python train.py --activation="geglu" --router_noise=0.3 --n_head=4 --rope_base=1180.0 --attn_scale=0.125 --tie_embeddings=true
Below are experts of layer 3 (counted from 0) of a mixture-of-experts language model. Rows are named router (the router's row for the expert), gate (a neuron's input weights, with its number), up (a neuron's input weights, with its number) and show model dimensions 0-255. Each number is 128 + 32 x the weight over its row's rms, rounded and kept within 0 to 255.
Before each expert's rows: a language model's description of what the expert responds to. This comes from a sample of Wikipedia text that the model never trained on.

# expert 32
Description: Closing parentheses and quotes and the pipe-plus-newline ending table rows, such as (Billboard), "Upstairs Downstairs", | at row end.
router [145 146 139 140  82 119 142 117 131 150 171  92 132 125 103 159 153 162  76 156 124 133 150 118 143 151 109  81 111 124 109 106  88  94 154 180 134 150 144 120  98 102 121 145 147 124 164 191 133 169 154  24 146 119 133 154  97  71 137 181 164 128 124 102 145 185 127 154 163  86  51  81 120  80 110 127 103 134 172 155 191 139 124 148 103 119  86  88 109 148 103 132  89 177 185  77 162  71 149  67  82 137 116 136 133 138 122  96 146 119 153 109 131 150 145 135 124 136 142 150 115 116 135 183 157 188 184  90  91 182  99 146 141 138 128  79 126  97 115  89 130 126 158 168 114 151 113 137 115 114  79 143 174 197 139  96  98 155 166 148 106 162 105 113 107 132 103 156 138 115 106  84  91 150  95  91  89 140 130 131  84 179 114 170 133  98 124  81 187 111  75  61 133 135 156 144 120  82  95 140 115  99  87 157 168 121 106 169 126 144 173  79 114 107 138 106 162 109 158 162 111 133 137 205  80 102 142 117 175 167 104  88 113 165 108 165 118 159 105 136 191 202 121 138 103 191  66 128 125 118 111  98  63  79 184 186]
gate0 [126 143 148 130  87  98  78 122  78 148 152 103  74  72 145 126 109 101 169 148 206 101 147 187 152 154 198  94 129 148 202 106 122 144 102  95  88 129 153 126 141 168 139  64 107 110 161 129 150 147 136 136  89 133 158  93 159 121 136  95 112  53  86 151 144 136 137 117 155 125  72 158 131  80  96 150 125 118 159 165 101 199  90 103 100 190 118  98  87 128 183 137 133 106 127 135 151 102  60 129 102  91 128 122  96 140 125 139 144 149  84 132 163 109  90  70 124 122 109 151 154 204  79 121 104 153 215 100  48 170 121 162 141 134 177 156 142 176 138 146  81  90 125 117  80 158 106  93 139 106 152 146 134 107 135 176 124 183 104 132 100 155 175  41 136  99 119  80 114  83 155 139 185 143 130 114 206 160  56 103  87 146 178 154 105  65 123 150 134 117 127 114 132 120 129 137 146 149  93 131 131 122 123 126 171  84 164 125 139 139 152 187 130 114 128  97 182 172 158 163 101 142 140 111 159 147 118 152 159 109 159 112  88 101 194 121 166 174 108 167 155 119 138 120 119 161 151 161 155 168 125 123  89 130 113 150]
up0 [139 134 176 120  83 111  93 117 128 155 138 146 103  79 119 164 140  84 108 130  99 115 125 114 145 126 129 105 141 126 115 174  76 135 166 140  89  37 148 128 157 159 141 109 171 117 120 120 116 137 133 110 175  96 184 116 114  61 135 137 104 165 125 162 131 114 113 147 173 130 160  79 137 123 167 108 171 134 116  97 140  94  85 164 141 104 111  97 125 164 151 104 151 113 150 184 173 125 113  94 169 119 167  93 155  85  88 144 133 174  56 168 168 188 114  94 149  50 134 134  34 166  96 111 111 116 143 135 174 186 171 221 102 101 152 178 158 108 125 116  42 117 163 148 127 139 113 153 125 147 101 116 110 140 169 137 132 134 105 146  96  70 109 124 112 133 113 176 124  76 145 179 107 123 120 122 160 211 147 144 126  99 105 115 181 119 129  95 137 137 167  95 117 152  86  32 122 136 121 147 136 178 133  91 172  85 162 111 141 134 122 180 124 163 121 173 162 138 141 162 139 188 125 147 173 158 138 128 121  98 139 167  80 122  72  95 130  84 125  98 189  97 155 103 163 169  95 158 115 152  96 204 154 111 159 167]

# expert 29
Description: Ordinal words and suffixes like first, second, third, 21st, 2nd, plus "st" pieces inside names such as Astoria, Ernst.
router [ 57 149 104 177 117 118 138 131 143  95 124 120 121 116 162 122 144 151  91 127 111 166 166 180 176 184 115 115 112 117 173  98 122 144 173 134  95 183  80 107 146  93 160 151  86 122 148 148 171  91 133 149 118 100 146 110 152 109  91 165  99  88 130 101 123 176 157 118 147 150 168 160 130 165 119 102  95 124  64 133  91 135 161 124 163 174 123 135 122 167 100 110 138 186 146 139 129 106 138 131 145 124 156 207 148  78 112 157  98 119 146 103  92 151 115 157 169  72 112 176  87 171 103 132 127 118 132 152 123  92 113 110 126  87 151  64 208  52 131 123 144 127  62 137 125  74 109 136  81 107 124  82 131 153 118 138 177  89 143 163 139 121 121  75 143 158 118 176 128  94 157 159  33 143 104 124  86 139 122 131 169 145  91  93 157 119 131  80 111 154 130 153 158 165 163 116  63  52 110  71 164 177 121  82 123  68 119 163 100 155 155  90  71 190 148  56 118 138 186 154 163 142 163 105 139  83 170 131 124 152  81 122 118 117 179 132 130 121 142  85 205 158 109 104  98 164 115 145 135 140 100 129 180 137 117  73]
gate0 [105 111  80  80 174 166 116 128  43  80 145 112 120 160  84 104 111 115  83  82 158 157 113 129 127 134 166 118 147 110 135 141 131 119 157  91  97 104  76 119 127 119  58 188  96 163 173 137 171 149  85  81 109 123 150  95  94 188 170 156 176  97 157 144  82 138 165  53 126 120 117 131 124 149 152 118 180 157 106 153 137 127 164  89 113 142 157 151 175 165  69 149 123 134 111  96 128 140 132 160 128  76 157 136 163  86 122 124  99 136 159 174 124 157 161 133 153  88 205 159 116 151 126 129 162 167 143 107 131  84 149 125 150 120 154 180 114 134  74 178 197 177 123 118  90 138  96 118 117 126 117 149 152 113 132 147 116 116  43 126 112 130 154  88  90 123 115 124 120 130 149 148 118 174 121  64  74  67  87 161  75 117 154 124 186  84  95 110  56 156  76  68 190 106 107 138 121 139 184 134 100 157 148 137  91  71 155 151 192 159 111 134 105 140 127 179  90 127 178 229 166 123 130 132 110 131 133 156 121 138 129 134 129 129 164 138 109 109 127 144  93 152 110 120 150  87  49 111 155 132 131 154 115 158 102  79]
up0 [ 91 107  91 103 156 140  76 157  80 126 111 108 124 124 124 127  97 136 121  88 134 131 118  84 108 149  88 109 125 106 116 122 126  53 119 109 131 127 116 148 113  93 122 153 111 131 167 102 124 124 104 112 136 170 178  99 126 182 147 153 155 140 128 127  99  70 135  62 109 142 153 156 101 153 132 116 164 131 103 172 148 125 132  68 177 113  87  85 159 139 103 119  77 139  89 134 134 107 164 184 107 117 130 124 142 106 132 119 111 124 145 235 151 141 157 133 162 101 115 158 119 204 137 111 190 133  85 168  71  46 149 151 157 196 180 178 144 173 109 133 135 187 121 141  96 117 125 114  94 105 131 168 169 127 150  98 102 117  39 142 137 105 141 120 129 106  94  93 119  96 192 146 145 130  99 102 101 127 112 142 111  90 143 167 140  98  64  64 109 149  80  85 156 134 141 112 140 164 148 149 129 181 142 125 114 143 122 104 217 125 119 165  77 139  90 127 137 115 177 196 159 188  36 121 137 125 158 187 186 149 139 133 125 115 163  65 122 104 152 130  64  93 153 123 161 111  79 135  97 193 142 133 119  62  91 124]

# expert 36
Description: Final pieces of surnames and place names like -ell, Campbell, Watson, plus opening parentheses and pipes in lists and tables.
router [129 144 142 165 120 112 137 124 183 178 142  56 143 132 143 118 174 129 158 189  57 160 128 140 145 145 108 121 122 125 114  98  74 124 161 188 103 150 130  87 142  76 133 102 112 111 130 157 133 121 151 132 137 129 141 177 116  80 124 153  94  95 102 147 164 120 103 166 134 153  83  94 129  97  53 103 110 127 102 188 117 159 152  81 121 146  61 122 119 114 130 152 120 143 125 173 152 123 168  54  84  87 112 138 159 144 165 113 193 129 160  76 142 160 142 109 123  94 157 154 120 154 120 161 154  77 166 117 106  97 122 119 136 140 107  87 137  63 133 136 143 166 131 172 103  49 136 144  57  84 164 126 110 171 129 148  74 148 198 156 130  84 102 112 133 132 154 181  97 104 135 139 127 152  91 144  37 145 155 137 108 179 118 149 184  93 115 145 120 113 154 142 124 170 164 137 118 100  95 131 148 103 114 123 117  98  96 167 119  97 174  30 125 109  79  92 121  86 166 137 156 179 152 141 144  85 201 100 142 186 122 154 166 109 104 196 122 132 160  73 131 158 122 179 134 217 153 132  79 122 120  81 126 123 117 157]
gate2 [134 144  65 143 107 157 104  95  77 145 189  89 108 161 108 189 100 132 139 156 199 132 111 113  96 135 166 137 134  62 118  96 157 138  70 112 111 163  85 168 130 144  93 177 146 130 126 126 105 119 168 163 139  78 100 139 132 135 159 105 127 160 130 174 142 146 102  52 193 143 118 121 131 111 144  84 166 117 133  97 150 145 110 161 148 208 207  67 164 116 112 111 163 127 138 137 122 120 102 143  70 112 134  99 158 120 172  82 109 155  37 124  98 119  62  69 112 134 130 152 138  98 115 107 201  69 118 156 144 163 145 189 134 131 146 107 147 177  65 111 126  76  79  68  96 143 116 146 137 195 149 117 113 147 129  64 123 118 132  81 121 163 114 172 143 155 121 130 115 107 211 113 143 136  79 100 190  87  88 143 126 106 150 145 144 134  93 133  87 141  83 120 143  81  86  47 121 123  92 116 190  99 104 124  62 162 138 126 172 153 133 118 145 118 113 154 162  99 108  89 116 134 153 116 101 130 119 117 145 155  62 110  91 145 150 130 139 104 140  92  92 161 142 108 100 102 105 144 152 171 168 146  95 149 154 119]
up2 [140 128  60 175 107 140 152 171 114 157 189 101 155 163 105 146 129 131 154  90 162 111  79 136 158 134 119 113 154  90 149 108 145 159 158 145 139  93  88 115 113 127 171  91 133 116 153 159 133 163 158 167 124 112 102  98 166 104 104 146 156  98 155 159 115 123 193 121 119 124 115 109 185 160 178 141 163 109 168  82  63 132 149 145  99 114 140  88 107 107 141 123 148 128 139 129 141 153 101 151 107  93 110 101 118  99 145 119  75 174  92 121 123 128 124 118 110 120 177 115 145 173 125 132  71 137 125 154 192 141 145  91  72 122  61 111  78 126 152 136  91  67 104 142 126 162 176  95 148 170 145 154  87 152 180  74 126  95 139 119 167 117 101 171 106 170 129 107 114 123 101 125 140 181  64 128  75 132 186 181 139  98 139 183 109 149 153 175 112 121 112 140 165 100 115 105  95  59 154 161 253  53 108  87 131 164 133 146 206 123 154 160 122 158 121 124 153  95 111 196  65 189 111 145  91  95  89 120 212 119 106 103  88 178 116 126 180 146 127 109 149 124 131  65 136  98 128 164 145 155 123 106 116 161 146  92]

# expert 15
Description: Line breaks, the closing = or == of headings before a blank line, and an opening parenthesis after a name, as in taxon or infobox entries.
router [100 122 175 122 127 176 180 131 150  95 155 190  74 101 141 101 138 130 136 129 125 118 141 159  74 186 159 122 201 161 136 127 172 120 145 116 144 169 105 137  83 194 167 206 112 151 105 124 119  93 117  76  70 174 141 137  87  87 219 116 192 149  82 130  90 118 159 121 137  88 120  85 141 119  92 159 123 132 132 104  99 174 110  99 116 125 162 108 150 114 117 152  88 130 110  87 100 133  56 160 162 103 105 145 127 102 164 108 127 110 181 121 155  81 148 117 168 158 139 159 136 105 129  97  94 149 131 141 167 138 128 144 178 128 115 164  99 113 147 102  88 136 150 148  94 152 151  79 167 159 153 118  48 127  96 108  89 101 157 163  93  58 145  81 147 138 178 141 176 112 149  65 103  98 145 180 139  96  93 178  93 149 103 101  95 140 101 155 130 109 132 140 145 130  14 157 128 113 114 129  69 154 152 106 157 109 114 135 116  96 155 216 115 150 107  86 128 157 137 116 160 134  63  63 144 114  68 131  71 121 140 124 133 129 144 145 168 109  76 130 105 124 162 145 137 144 135 106 193 134  87 151 131 167 164 131]
gate2 [149 118 153 152 172 147  89 100 104 159 132  81 108 149  95 112 131 151 117  84 120 156 118 146 103  74 152 116 166 156 135  73 132 108 158 146 143 141 150 135 105 115 142 103 124 115 111 110  83 172 129  91 154 122 117 156  88  70 100 125 157 167 159 104 153  57 139 116 128 114  89 124  25 162 175 111 127 120 129 111 122  92 122 149 105 136 123 154 123 124 131 114  94 115 123  81 132 161 103 129 174  91 111 112 154 152 118 142 201 138 116 164 149 158 119 150  99 134  75 116 135  95 105  89 155 111 164 162 142 162  91 113  80 137 157 144  96 101 114 115 150 115  98 130 158 152 151 114 106 151 123 140  92 165 153  90 142 115 135 126 107 153  92  53  85  67 134 144 147 149 125 156  83 169 121 166  87 144 108 113 158 113 172 121  65 102 149 108 162 136 155 181 134 105  98  87  96  98 139 151 132  69 202 212 170  89  72 123 168 139 196 163 171 116  88 107 144 198 158 151 152 172 137  99 125 162  66 127 177 210  98 115 126 107 153 142 151 234 110 111  85 154 101 185  68 103 153 145 124 133 216 102 175 112 180 115]
up2 [ 93 154 118 116 109 137 128 136 105 120 131 122 117 130  59 185 121 137 159 163 150  97 126 157  92 156 181 137 136 103 107 122 213 107 153 128  93 113 106  76  96 170 130 132 136 154 103 141 148 148 128 147 121 116 158 122 104 121 133 172 148 155 115 123  80  69 136 101 113 111 165 111 163 129 121  65 153 125 113 109 141 137 146 134  40 110 156  91 107 143 109 129 140 167 136 116  49  75 158 155  86 185 122 137 160  78 109 202 166 149 201 133  80 109 157 115 195 105 127 127 138 127 130 153 161 143 138  55  86 122 135 104 130 122 147  84 128 163 106  76  93  85  86 103 131 159  88 139  73  87 120 184 109  80 140 128 114 164 156 168 137 165 174 119 152 130 109 140 106 112  82 118 161 120 141 107 136 110 129 122  82 137 121 129 134 232  96  73  96 109 150  91  93 163 198 109 116 101 141 118 115 142 161 123 115 140 140 124 157  98 115 161 101 164 106 203  54 167  69  90  65  96 166 111 134 181 133 128 101 131 141 108 158 155 131 139 162 152 204 155 166  98 139 108 156 125 150  66 135  92  83 160 117 169 212  97]